From a checkpoint of a small mixture-of-experts model trained on Wikipedia: width 640.
Below are experts of layer 2 (counted from 0) of a mixture-of-experts language model. Rows are named router (the router's row for the expert), up (a neuron's input weights, with its number), down (a neuron's output weights, with its number) and show model dimensions 400-479. Each number is 200 + 20 x the weight over its row's rms, rounded and kept within 0 to 999.
After each expert's rows: "raises" lists some tokens whose logits its average output raises strongly, later layers aside; "gets" lists some tokens that make up at least twice as much of what it gets as of all text. This comes from a sample of Wikipedia text that the model never trained on. Tokens count by the router's weight.

# expert 8
router,179,230,202,203,204,193,218,188,164,209,142,192,217,175,215,138,193,189,216,170,177,190,207,204,191,198,201,193,215,170,234,219,219,173,235,204,211,197,186,186,170,178,201,190,213,223,188,169,190,216,185,226,202,143,221,237,180,203,194,197,214,206,189,222,182,233,212,233,192,228,219,205,178,194,179,220,204,229,196,243
up0,213,194,167,206,192,196,236,194,185,211,234,157,153,164,211,252,200,224,222,225,211,196,230,197,194,188,182,191,213,168,164,206,210,202,209,201,196,199,208,240,197,208,209,177,272,215,216,195,171,175,190,172,209,201,182,212,177,217,199,212,216,190,221,213,192,223,160,183,189,222,189,194,210,169,226,228,198,228,206,198
down0,229,212,206,200,195,215,219,246,205,221,205,202,211,196,205,166,191,203,198,190,208,212,216,193,197,278,208,196,218,186,227,202,231,128,195,213,202,193,228,186,199,219,199,179,200,242,199,196,188,252,187,192,202,179,187,210,172,205,187,230,246,192,213,213,273,202,208,207,200,178,174,226,208,202,216,183,179,211,159,176
up1,198,190,183,216,249,230,209,204,181,201,196,179,196,179,227,197,142,184,228,178,211,192,245,188,175,225,241,191,204,196,193,181,197,174,208,197,202,209,206,182,201,195,220,225,230,182,221,202,167,218,191,226,179,179,205,200,190,216,229,181,193,185,181,187,167,204,163,223,214,204,196,203,208,195,177,165,227,176,204,189
down1,177,162,205,182,176,213,231,210,187,217,210,204,187,195,227,165,194,163,177,221,190,199,171,204,195,200,210,197,218,222,175,249,172,206,193,213,186,215,220,195,221,214,222,175,215,221,168,191,179,246,221,231,228,201,206,196,159,191,213,190,172,203,209,215,178,185,214,187,197,214,179,201,177,195,215,215,196,219,206,239
raises: " they", " he", " there", " she"
gets: " that", " –", " which", " who", " —", " -"

# expert 22
router,195,218,182,174,146,194,206,215,177,169,187,185,211,236,232,189,194,241,212,201,144,192,242,204,202,222,246,189,211,179,206,217,207,191,234,193,203,202,213,211,196,161,241,194,208,199,186,218,198,208,171,195,185,202,178,202,202,199,217,195,172,220,186,227,198,208,200,188,166,210,203,213,232,212,215,195,196,218,193,214
up0,211,191,193,185,219,218,241,216,197,183,195,197,191,199,228,193,189,203,224,163,218,192,214,224,195,231,205,208,166,200,209,218,184,212,191,227,181,226,193,221,180,195,195,218,213,188,193,222,234,203,206,201,214,176,233,134,190,188,184,211,201,187,172,186,217,173,170,193,217,196,185,197,195,214,187,196,214,216,188,191
down0,206,210,220,208,187,205,177,195,180,201,224,205,235,139,207,186,166,165,172,221,175,220,188,182,198,174,202,212,232,215,183,166,169,196,180,219,198,193,222,193,198,209,188,193,145,216,168,181,216,216,203,164,236,240,177,197,191,235,198,202,198,198,188,189,217,222,184,221,236,206,208,227,206,180,238,209,180,186,185,219
up1,237,217,189,208,163,165,217,191,197,217,193,232,221,204,185,181,195,224,196,160,212,202,215,209,213,215,202,206,252,209,231,195,232,195,192,181,218,211,195,161,190,210,228,191,167,178,194,158,182,221,145,165,196,183,215,198,188,207,198,197,219,193,178,208,208,213,202,196,192,223,195,196,226,215,224,206,193,225,230,218
down1,182,200,207,193,186,196,218,198,185,217,221,217,199,199,205,223,181,243,202,201,188,207,171,184,191,209,198,186,216,212,209,190,171,202,225,192,222,228,232,213,237,175,203,216,188,215,205,244,229,186,206,191,184,167,184,177,205,220,208,184,186,171,167,190,184,163,202,168,194,209,215,224,182,200,195,171,240,227,173,176
raises: "9.", "7.", "\n", "8.", "1.", "3."
gets: " 0", " 4", " 5", " 6", " 3", " 2"

# expert 30
router,202,175,217,212,176,161,214,191,190,206,200,177,222,233,232,214,185,209,201,178,196,158,177,228,168,204,214,209,223,183,225,197,208,201,201,185,186,196,192,167,187,170,237,186,194,193,220,197,176,187,178,198,195,176,161,241,188,201,214,182,186,205,183,220,218,223,202,190,200,200,215,193,196,240,235,201,195,217,209,216
up0,182,176,165,195,171,200,218,223,184,206,194,202,168,221,251,196,216,194,161,163,191,200,179,217,205,200,206,169,212,189,187,194,172,200,212,199,179,199,184,193,162,215,193,200,200,192,223,225,168,208,178,214,225,187,213,218,177,196,217,221,196,187,179,217,178,227,198,187,176,163,219,221,210,214,220,191,232,195,205,190
down0,200,161,213,228,194,249,202,197,206,183,198,225,186,229,178,186,163,209,206,185,195,205,173,209,209,176,205,195,176,214,205,221,207,201,174,177,218,198,245,178,204,226,191,202,198,215,132,204,184,208,202,207,208,185,170,219,206,211,176,175,168,166,235,198,188,219,172,190,206,197,211,170,212,192,200,202,196,168,215,205
up1,212,152,239,259,203,212,181,187,123,216,185,182,215,208,223,210,207,225,220,171,165,229,225,195,192,172,199,230,219,174,214,181,221,222,181,216,203,196,189,180,195,163,182,219,215,195,231,212,195,197,217,161,211,197,227,184,185,176,189,180,212,180,203,173,205,202,217,207,189,193,171,219,210,215,188,206,202,225,199,219
down1,201,227,201,200,211,188,165,214,210,212,212,173,163,191,188,227,187,204,214,194,190,232,198,210,214,179,185,188,187,214,162,235,127,214,225,170,194,178,199,241,200,206,241,201,193,244,171,212,229,187,179,214,186,234,207,208,217,199,181,237,196,201,214,202,203,202,210,175,205,206,205,210,182,178,220,167,199,205,204,208
raises: "=", "Scientific", "-", "General", "===", "B"
gets: " had", " has", " have", " first", " not", " I"

# expert 13
router,196,214,206,158,194,188,201,193,215,160,203,196,211,195,225,162,185,172,225,205,171,185,227,232,179,165,202,173,230,187,192,201,220,189,186,161,183,206,206,203,189,166,192,183,201,231,188,208,170,180,176,207,197,193,175,224,183,192,203,172,214,190,180,223,203,213,178,215,185,226,209,169,231,246,177,160,193,202,210,202
up0,198,238,199,157,220,205,194,223,206,211,225,226,200,204,198,211,184,201,217,195,198,216,178,153,183,193,190,171,182,235,244,237,208,192,190,187,217,212,216,162,229,205,197,195,193,214,181,190,223,231,175,206,192,171,183,198,210,194,199,166,192,209,175,218,214,210,225,192,212,188,215,177,227,200,228,188,230,164,185,188
down0,192,219,202,209,189,204,193,173,235,214,197,236,181,203,215,207,221,203,181,190,194,195,213,234,218,201,191,213,223,186,203,204,207,178,196,206,213,185,180,179,195,205,212,184,206,223,174,245,167,195,210,194,206,191,194,187,224,174,184,197,198,194,202,169,177,221,187,200,178,201,203,208,213,168,194,197,203,208,163,193
up1,195,171,182,232,193,208,177,215,202,224,206,186,218,219,208,238,197,246,206,198,239,217,190,188,202,212,232,175,204,223,229,178,201,212,218,216,189,223,225,168,200,182,155,227,218,216,221,195,200,227,180,176,202,176,199,192,161,212,170,189,219,179,194,211,214,221,190,194,163,200,178,169,195,210,238,225,180,173,237,195
down1,228,209,230,164,218,217,224,155,205,196,196,175,186,198,207,186,215,204,197,198,157,189,194,240,210,190,212,200,213,191,222,206,217,184,176,186,227,192,223,187,255,208,213,218,179,203,204,215,215,202,228,200,167,186,196,205,206,217,218,214,222,194,188,178,191,198,214,204,191,180,203,205,205,170,179,175,254,212,207,201
raises: "|", "-", "In", "As", "==", "==="
gets: "\n", "==", "===", " =", " ==", " ==="

# expert 28
router,225,221,202,180,203,193,224,203,222,201,189,172,212,211,213,190,199,192,206,179,182,205,200,188,174,192,219,222,200,195,192,207,204,204,204,212,196,205,258,165,175,167,216,190,214,236,158,210,199,196,208,196,185,195,196,204,153,239,212,187,171,205,212,229,208,215,178,165,198,225,176,154,192,227,166,194,162,209,203,231
up0,206,197,168,168,188,233,224,204,192,221,185,172,208,203,184,197,229,218,188,142,215,210,189,194,228,187,193,208,186,200,176,196,209,209,210,208,201,176,227,200,212,192,229,213,198,189,187,170,159,179,218,189,201,227,206,206,166,213,196,219,178,213,203,217,225,212,166,197,196,196,222,188,180,211,223,205,177,208,163,222
down0,194,180,233,249,208,183,208,207,200,162,203,188,203,190,169,193,227,180,195,223,218,183,239,193,203,209,207,194,230,192,212,176,211,206,196,167,217,167,179,213,191,203,199,233,178,221,212,219,184,222,199,200,244,185,166,174,211,186,233,220,214,211,204,229,220,211,188,210,181,171,193,205,193,178,193,169,206,231,223,176
up1,211,213,178,209,192,143,183,211,193,168,225,189,204,212,197,187,215,234,223,192,170,206,208,197,226,209,189,199,242,221,196,236,169,199,211,195,195,174,206,229,219,191,170,179,181,155,213,185,167,196,174,203,209,172,231,177,213,209,225,199,203,209,197,198,167,203,193,193,214,223,247,234,193,206,237,223,200,213,159,166
down1,198,175,223,209,219,226,216,202,165,216,184,208,220,177,213,201,210,198,232,182,240,190,194,188,193,228,194,218,189,193,193,215,205,169,189,180,221,187,203,207,195,196,232,208,158,212,174,194,178,184,213,220,167,217,180,192,210,205,188,171,203,209,179,249,184,223,203,190,219,168,165,173,192,164,226,190,214,222,163,202
raises: "ence,", "ence", "is,"
gets: "i", "o", "a", "u", "in", "h"

# expert 12
router,162,253,197,195,202,196,212,197,177,182,214,233,201,180,222,211,201,186,226,208,188,170,196,229,210,212,228,201,226,189,171,190,204,211,215,182,198,179,205,206,186,149,218,167,184,238,186,195,194,203,179,194,177,180,181,204,225,162,200,221,202,234,209,194,143,216,154,220,195,230,188,180,184,202,188,229,145,214,208,204
up0,198,166,182,187,226,189,202,243,161,236,197,183,221,221,205,227,161,176,188,216,219,177,227,217,162,222,254,209,173,204,194,201,204,203,211,189,148,221,241,166,211,231,215,202,227,203,181,232,204,187,191,219,253,224,186,220,181,176,205,213,204,236,184,254,178,228,198,194,179,207,211,235,223,167,178,190,175,198,176,211
down0,227,186,151,213,213,166,198,235,192,188,175,194,209,196,232,217,175,207,199,227,200,213,222,226,195,208,178,190,198,184,184,199,196,191,234,209,190,210,201,225,213,210,177,221,225,189,194,221,208,197,182,188,203,213,192,204,235,226,215,219,220,174,229,183,212,201,172,206,218,212,195,201,208,162,173,193,194,212,190,218
up1,187,170,207,191,210,211,214,186,223,179,200,213,236,194,149,197,224,150,176,192,187,180,201,226,241,221,192,237,198,190,215,184,220,218,191,195,202,185,191,193,189,186,198,222,193,159,205,225,203,209,191,231,167,207,219,230,227,215,184,176,184,208,227,215,161,191,203,195,192,176,237,200,207,208,179,210,207,217,210,181
down1,212,205,207,188,189,187,221,218,206,206,209,197,206,230,220,172,179,180,156,188,209,210,207,221,199,200,204,175,235,250,212,191,209,201,210,198,208,224,196,208,208,201,205,186,230,180,228,212,240,184,206,160,207,182,215,176,171,211,207,226,218,191,182,209,200,190,202,175,197,202,227,183,217,193,217,187,169,217,205,200
raises: " and", ",", ".", " or", " &", "s."
gets: " by", " with", " American", "ist", "ian", " U.S."

# expert 20
router,216,199,224,163,206,185,186,179,165,179,174,210,211,197,249,170,186,245,247,190,207,210,195,213,184,199,187,205,195,189,195,198,165,183,200,187,187,212,216,177,187,201,248,182,209,208,195,202,205,201,180,204,208,175,211,210,198,157,239,204,164,227,201,214,186,231,162,211,209,190,209,191,174,213,179,223,181,217,176,224
up0,183,174,188,229,205,229,174,209,188,226,171,174,205,184,208,202,176,204,163,233,199,218,215,208,196,213,207,198,235,205,184,224,211,186,195,189,200,179,197,180,196,221,230,214,195,166,198,192,203,171,205,197,200,213,160,174,192,206,218,163,154,197,208,172,202,216,203,225,195,235,198,191,235,206,180,179,199,221,235,221
down0,227,168,242,209,223,211,196,200,214,223,209,202,225,193,177,209,179,158,201,220,163,182,206,200,217,185,175,179,203,246,196,205,175,180,202,154,184,208,208,215,204,199,196,180,227,194,199,211,195,179,219,198,170,194,225,186,223,210,190,175,196,192,175,214,199,166,175,222,183,219,161,220,185,194,201,202,177,203,194,189
up1,196,206,202,171,187,204,227,218,175,174,188,181,196,185,216,243,193,209,185,176,234,216,135,197,219,214,203,219,207,216,197,207,190,231,187,177,217,188,170,153,193,200,174,186,206,208,194,230,188,183,200,188,223,203,171,236,229,170,203,196,178,239,197,175,204,207,227,236,235,223,204,186,190,199,194,200,207,183,197,204
down1,207,219,204,178,178,253,204,198,190,233,257,173,184,196,183,189,172,183,215,237,213,215,188,176,179,176,220,213,203,195,216,178,181,183,166,176,208,185,222,185,221,204,207,211,182,189,189,181,199,176,215,210,215,171,232,180,215,203,198,170,203,188,193,227,220,219,206,201,247,209,198,210,245,196,222,168,210,203,162,196
raises: " a", " an", " among", " made", " seen"
gets: " was", " is", ";", " were", " are", " be"

# expert 11
router,220,203,205,188,188,184,225,189,198,175,195,207,203,197,240,168,184,209,232,207,185,203,194,217,193,170,204,217,196,151,179,212,205,210,216,170,218,177,231,182,165,194,189,178,188,174,222,228,184,217,172,185,195,165,193,227,226,198,177,180,228,204,197,199,206,222,182,198,173,222,209,190,181,203,182,186,165,196,207,244
up0,212,197,209,203,176,213,233,215,211,190,194,209,195,199,220,206,228,221,183,224,176,182,191,198,154,193,203,221,186,203,182,178,217,198,193,205,190,174,208,201,167,191,218,206,214,212,160,241,248,218,186,183,219,189,179,214,187,223,174,172,207,166,227,186,192,194,197,184,198,224,192,195,223,189,211,202,226,212,172,215
down0,216,189,231,170,179,185,186,174,206,181,174,191,210,204,173,220,181,196,197,211,206,241,171,183,213,207,194,208,209,216,189,222,220,171,184,173,202,223,222,188,201,210,180,173,217,189,181,161,187,229,206,208,218,229,179,189,219,225,226,201,206,212,199,199,212,226,215,237,214,230,206,206,221,193,198,188,201,198,199,196
up1,205,178,173,174,218,229,207,243,215,211,232,203,174,200,218,207,217,179,223,164,189,203,198,194,224,196,246,219,190,231,198,193,226,198,206,197,188,223,213,197,225,194,205,210,221,212,176,211,220,221,152,206,188,188,162,208,171,174,214,181,206,165,217,212,193,208,240,166,171,164,192,176,173,181,193,217,177,178,204,199
down1,225,210,218,169,171,180,213,219,202,222,221,203,222,192,183,223,227,221,210,216,208,189,193,215,215,203,183,234,211,220,226,224,211,209,185,189,209,191,184,194,171,191,214,222,201,197,221,204,212,201,203,190,206,242,171,205,211,170,197,208,227,215,175,180,159,219,174,198,183,188,215,191,166,200,208,204,186,238,213,170
raises: " defeating", " but", "”"
gets: ",", "s,", "),", ")", "e,", "a,"

# expert 14
router,200,210,210,190,175,165,189,188,219,185,196,192,217,207,208,140,209,212,239,204,173,207,194,228,173,207,196,209,236,153,235,204,168,193,197,215,203,175,208,213,160,195,219,175,170,206,212,221,202,202,217,168,200,195,154,207,217,210,200,176,191,203,196,197,165,232,201,211,177,208,228,201,187,183,174,194,188,204,214,194
up0,183,227,192,187,203,208,215,259,209,178,220,177,199,205,200,191,186,212,196,220,204,207,198,149,210,189,232,204,172,193,176,188,196,191,212,199,180,203,171,175,181,235,187,172,146,219,222,202,176,239,196,182,174,225,154,154,205,224,180,184,189,193,186,224,230,189,211,221,207,187,142,216,221,215,173,225,204,237,223,203
down0,229,182,203,197,232,159,190,194,237,222,175,201,223,179,188,215,207,191,196,192,230,206,222,176,183,174,189,176,201,222,196,200,156,157,217,228,191,225,208,207,228,191,220,221,204,195,195,217,208,166,196,215,201,189,195,214,175,189,215,197,216,203,201,208,217,209,214,215,200,206,212,160,189,174,172,188,165,174,200,201
up1,199,211,214,194,220,153,211,246,230,175,213,199,183,207,176,253,224,210,218,222,200,217,185,206,232,196,167,227,216,201,224,212,164,200,184,180,186,207,173,173,180,234,207,183,185,194,170,192,205,201,207,198,186,224,189,209,221,219,230,209,209,224,183,182,192,218,175,187,180,190,209,215,205,191,186,179,187,195,216,216
down1,196,228,205,225,195,189,199,177,210,211,196,220,186,205,165,211,228,208,224,201,236,200,253,227,203,179,199,238,203,211,205,219,218,193,188,215,164,191,194,189,177,211,187,168,215,232,214,195,218,175,166,219,168,174,166,186,192,192,212,182,205,211,177,229,202,222,204,190,192,191,187,177,225,217,184,201,219,219,180,205
raises: " ", "\n", " —", "\n\n", " –", " by:"
gets: " |", " /", ";", "|---|---|---|---|---|---|", "|---|---|---|---|---|", "|---|---|---|---|"

# expert 9
router,199,198,183,198,215,195,206,197,175,160,205,207,208,207,235,159,182,236,232,208,176,206,212,239,186,217,213,193,164,207,184,176,222,208,223,194,193,175,240,171,140,181,203,202,213,220,194,202,225,212,175,217,187,176,224,233,215,183,236,198,176,218,176,213,220,210,190,219,154,222,179,192,224,209,211,232,206,202,205,221
up0,199,188,212,220,201,208,178,207,190,172,215,195,211,214,237,211,196,217,215,200,200,197,221,240,176,209,187,196,202,234,177,219,208,186,192,212,199,206,175,199,173,184,193,200,168,181,221,198,198,218,214,204,216,201,207,169,185,198,233,152,211,196,191,198,230,222,178,178,179,206,213,201,200,199,196,213,184,194,187,219
down0,223,187,206,201,210,174,215,217,207,171,202,204,195,225,227,184,161,191,192,244,174,207,193,175,183,211,175,190,193,212,155,227,217,231,187,200,232,241,207,195,200,217,222,218,210,218,218,197,219,195,227,186,185,209,159,178,196,181,181,176,206,216,210,213,204,236,205,201,186,169,183,211,217,203,180,218,186,188,183,244
up1,168,184,227,183,157,194,197,164,205,212,199,211,227,217,201,186,202,224,200,180,199,192,157,191,183,166,209,160,208,165,204,189,217,211,193,209,221,193,210,218,203,217,186,213,216,197,214,176,210,184,220,177,174,201,227,218,202,195,203,181,201,211,193,192,243,188,219,183,202,211,215,193,197,208,191,204,190,194,214,210
down1,203,222,197,172,245,215,222,200,251,185,212,185,203,169,191,217,204,213,200,198,221,196,219,184,204,223,237,172,190,199,165,201,208,198,225,210,203,196,206,215,159,188,216,201,153,166,220,185,232,176,213,209,177,190,235,236,202,203,206,208,206,238,239,169,208,181,190,187,150,219,213,192,218,181,177,204,172,162,218,170
raises: " Born:", " Education:", " Website:", " Language:", " Title", " Type:"
gets: "-", " 0", "',", ".4", ".0", ".2"

# expert 27
router,217,201,180,199,187,200,160,182,206,155,180,175,205,239,244,171,210,231,224,187,144,218,192,253,200,187,228,234,218,169,215,223,209,146,213,192,183,204,202,215,163,177,183,221,216,189,192,243,188,208,191,212,160,154,199,196,189,213,181,193,200,220,191,214,202,205,186,194,171,176,190,193,184,224,216,183,198,209,188,243
up0,163,212,197,178,241,205,203,172,181,223,201,208,218,193,202,180,182,190,197,187,228,180,232,225,180,182,216,178,236,214,212,228,177,199,208,222,180,210,202,211,211,227,185,217,187,227,185,214,212,221,186,192,207,233,223,193,203,178,188,196,196,191,176,214,172,176,193,168,186,189,196,204,203,262,215,197,206,210,181,176
down0,204,163,194,172,178,244,203,205,157,183,190,212,215,207,192,191,199,231,218,177,180,195,143,197,187,182,202,206,219,211,210,184,164,236,212,201,195,202,200,189,227,212,185,208,189,199,191,212,184,183,202,185,166,196,189,167,204,188,192,184,151,173,172,220,187,191,195,206,228,195,196,182,202,185,188,218,196,223,208,221
up1,207,163,234,232,189,188,223,195,199,212,216,205,149,210,212,191,220,184,192,195,205,213,221,218,204,190,217,226,204,166,185,165,197,215,192,193,212,196,182,220,150,196,224,170,219,164,196,213,220,184,197,239,199,209,195,185,199,195,165,213,198,214,204,157,225,206,161,207,219,223,185,223,200,190,159,221,203,179,221,195
down1,233,170,217,188,195,210,232,198,212,212,209,218,199,176,193,212,203,225,168,200,205,205,187,198,207,193,178,203,221,222,202,176,201,175,205,189,226,173,197,190,232,196,210,180,168,216,204,201,218,210,174,191,192,195,261,186,191,225,229,200,256,161,194,267,182,195,204,188,172,194,230,203,233,224,247,194,203,200,220,156
raises: " (Gls)", "worth", "?"
gets: " in", ".", " on", "s.", " In", "In"

# expert 1
router,192,220,203,189,193,159,184,190,210,181,166,174,221,196,218,184,184,181,222,175,159,173,251,233,216,190,217,187,208,201,194,214,198,167,203,201,195,194,217,195,167,173,220,186,189,190,173,234,169,189,192,224,165,177,162,213,209,171,207,194,200,195,195,208,198,202,191,189,205,211,225,173,191,201,186,191,198,192,201,214
up0,226,252,193,207,215,198,197,128,173,233,198,225,201,189,246,179,210,210,170,187,169,202,230,227,185,173,255,202,154,236,204,181,204,206,178,198,173,177,203,208,206,169,188,198,220,220,203,191,190,211,184,197,198,189,215,193,179,183,230,204,203,229,213,214,239,224,193,239,207,218,225,194,200,202,227,234,194,233,205,214
down0,187,173,225,229,215,207,220,195,186,195,199,214,169,183,186,181,229,208,182,177,194,178,191,182,205,209,189,210,167,183,205,182,219,233,218,188,214,217,241,190,224,182,217,183,178,236,202,208,201,179,187,198,218,194,240,210,191,152,187,196,160,210,180,200,149,207,216,144,155,170,176,209,217,219,197,156,202,187,212,183
up1,188,205,188,213,197,191,220,205,233,214,181,189,207,195,190,231,197,179,201,238,177,196,203,197,233,224,203,208,208,225,204,190,195,170,202,173,198,227,200,223,203,221,219,195,172,252,171,167,166,203,162,217,203,185,194,199,179,186,208,196,193,241,230,180,173,208,151,211,191,232,225,182,205,201,176,229,185,177,196,186
down1,158,173,207,174,196,191,214,193,212,197,181,211,221,187,198,168,145,210,204,220,219,207,191,207,195,161,234,177,166,200,171,218,208,193,220,200,206,189,190,161,215,190,186,202,224,207,228,190,198,205,188,212,196,251,231,198,170,194,214,182,199,189,194,223,249,202,182,207,165,199,222,213,188,228,194,170,227,202,206,214
raises: " the", " their", " them", " a", " his", " both"
gets: " to", " for", " from", " on", " after", " into"

# expert 19
router,196,194,222,192,215,169,176,216,194,206,182,207,189,239,208,176,207,205,213,147,190,220,180,233,213,177,202,211,213,196,207,196,202,205,205,193,211,223,213,180,184,191,181,185,186,179,202,190,189,213,188,206,203,195,183,223,201,180,175,187,203,223,186,213,204,228,157,194,214,217,205,204,197,210,200,235,181,212,201,213
up0,200,187,212,229,206,216,218,209,223,213,251,214,206,214,195,206,226,210,161,194,201,199,247,211,201,205,193,213,259,209,198,216,190,185,210,142,172,200,178,189,181,178,229,177,225,205,223,230,224,218,203,229,187,189,180,202,192,179,222,198,208,229,181,206,208,152,220,198,199,239,179,203,190,194,188,211,188,216,185,210
down0,204,202,208,192,195,206,197,182,185,210,219,170,214,216,224,181,164,227,173,193,157,194,188,196,192,211,206,226,209,185,156,211,229,182,226,190,203,187,170,199,223,201,199,192,196,221,218,168,158,203,179,160,219,231,193,226,208,185,179,204,205,191,228,203,196,223,209,188,222,227,197,222,188,189,175,201,236,180,191,196
up1,191,179,198,171,203,207,217,212,196,188,205,210,224,192,204,191,192,186,188,204,192,180,204,182,184,173,200,212,192,205,213,198,232,233,188,238,204,218,211,209,212,231,170,171,177,191,241,246,204,207,203,229,195,191,181,207,204,175,204,141,218,207,206,228,182,182,179,204,213,200,215,188,202,210,198,178,212,198,213,224
down1,232,200,218,202,211,229,234,167,180,191,216,214,193,175,178,200,222,197,171,213,229,216,206,202,202,207,198,200,188,209,171,193,199,202,202,172,219,179,214,222,200,197,208,205,199,212,189,195,230,192,234,204,178,205,184,224,212,202,168,159,193,224,199,137,211,223,188,190,219,234,204,203,231,201,188,222,160,174,214,170
raises: " NFL", "est", " Washington", "able"
gets: " at", "b", " M", " L", "c", " F"

# expert 5
router,225,228,214,198,164,177,222,184,141,175,205,195,237,190,207,165,199,187,223,178,143,217,194,218,199,186,226,196,200,166,212,206,180,195,224,196,196,184,213,203,193,216,212,154,199,190,187,224,209,176,192,242,181,177,159,235,211,189,217,184,180,215,213,241,218,226,192,226,219,221,218,181,216,248,162,219,210,218,179,233
up0,231,208,191,170,211,187,208,208,178,191,226,176,207,220,195,169,196,201,233,193,189,219,218,208,201,221,222,213,176,195,228,203,223,207,180,219,239,237,190,193,209,164,198,243,226,185,210,198,217,175,191,186,180,208,152,206,179,196,195,204,198,173,200,195,185,221,207,205,196,173,168,205,222,202,201,217,188,185,223,239
down0,209,208,249,227,196,225,205,181,195,187,183,217,212,186,188,204,205,192,207,209,187,205,207,168,214,219,224,193,203,175,203,177,167,170,209,186,218,201,199,211,223,179,191,172,220,176,173,206,209,171,202,220,180,221,220,211,209,205,210,213,213,188,245,228,180,160,202,187,206,208,206,162,195,186,173,205,200,209,187,186
up1,178,199,214,188,172,226,187,191,187,212,208,213,185,213,197,168,230,176,207,178,213,198,217,186,170,203,211,158,197,189,206,218,214,225,164,178,185,210,174,183,226,207,211,187,179,150,206,207,183,198,221,234,201,228,187,182,209,207,182,204,223,214,194,203,210,231,179,217,232,206,181,184,189,202,226,186,200,206,190,218
down1,227,225,201,216,192,181,214,177,199,209,205,217,226,197,215,209,233,202,210,237,196,219,188,196,186,202,189,215,172,222,198,203,157,188,184,206,232,183,235,244,166,187,218,220,203,214,192,199,208,202,165,196,190,158,192,188,225,210,205,211,151,203,167,165,212,192,186,189,194,213,204,184,175,196,219,187,179,152,202,209
raises: " they", " even", " minor"
gets: " and", " or", " but", " A", " &", " would"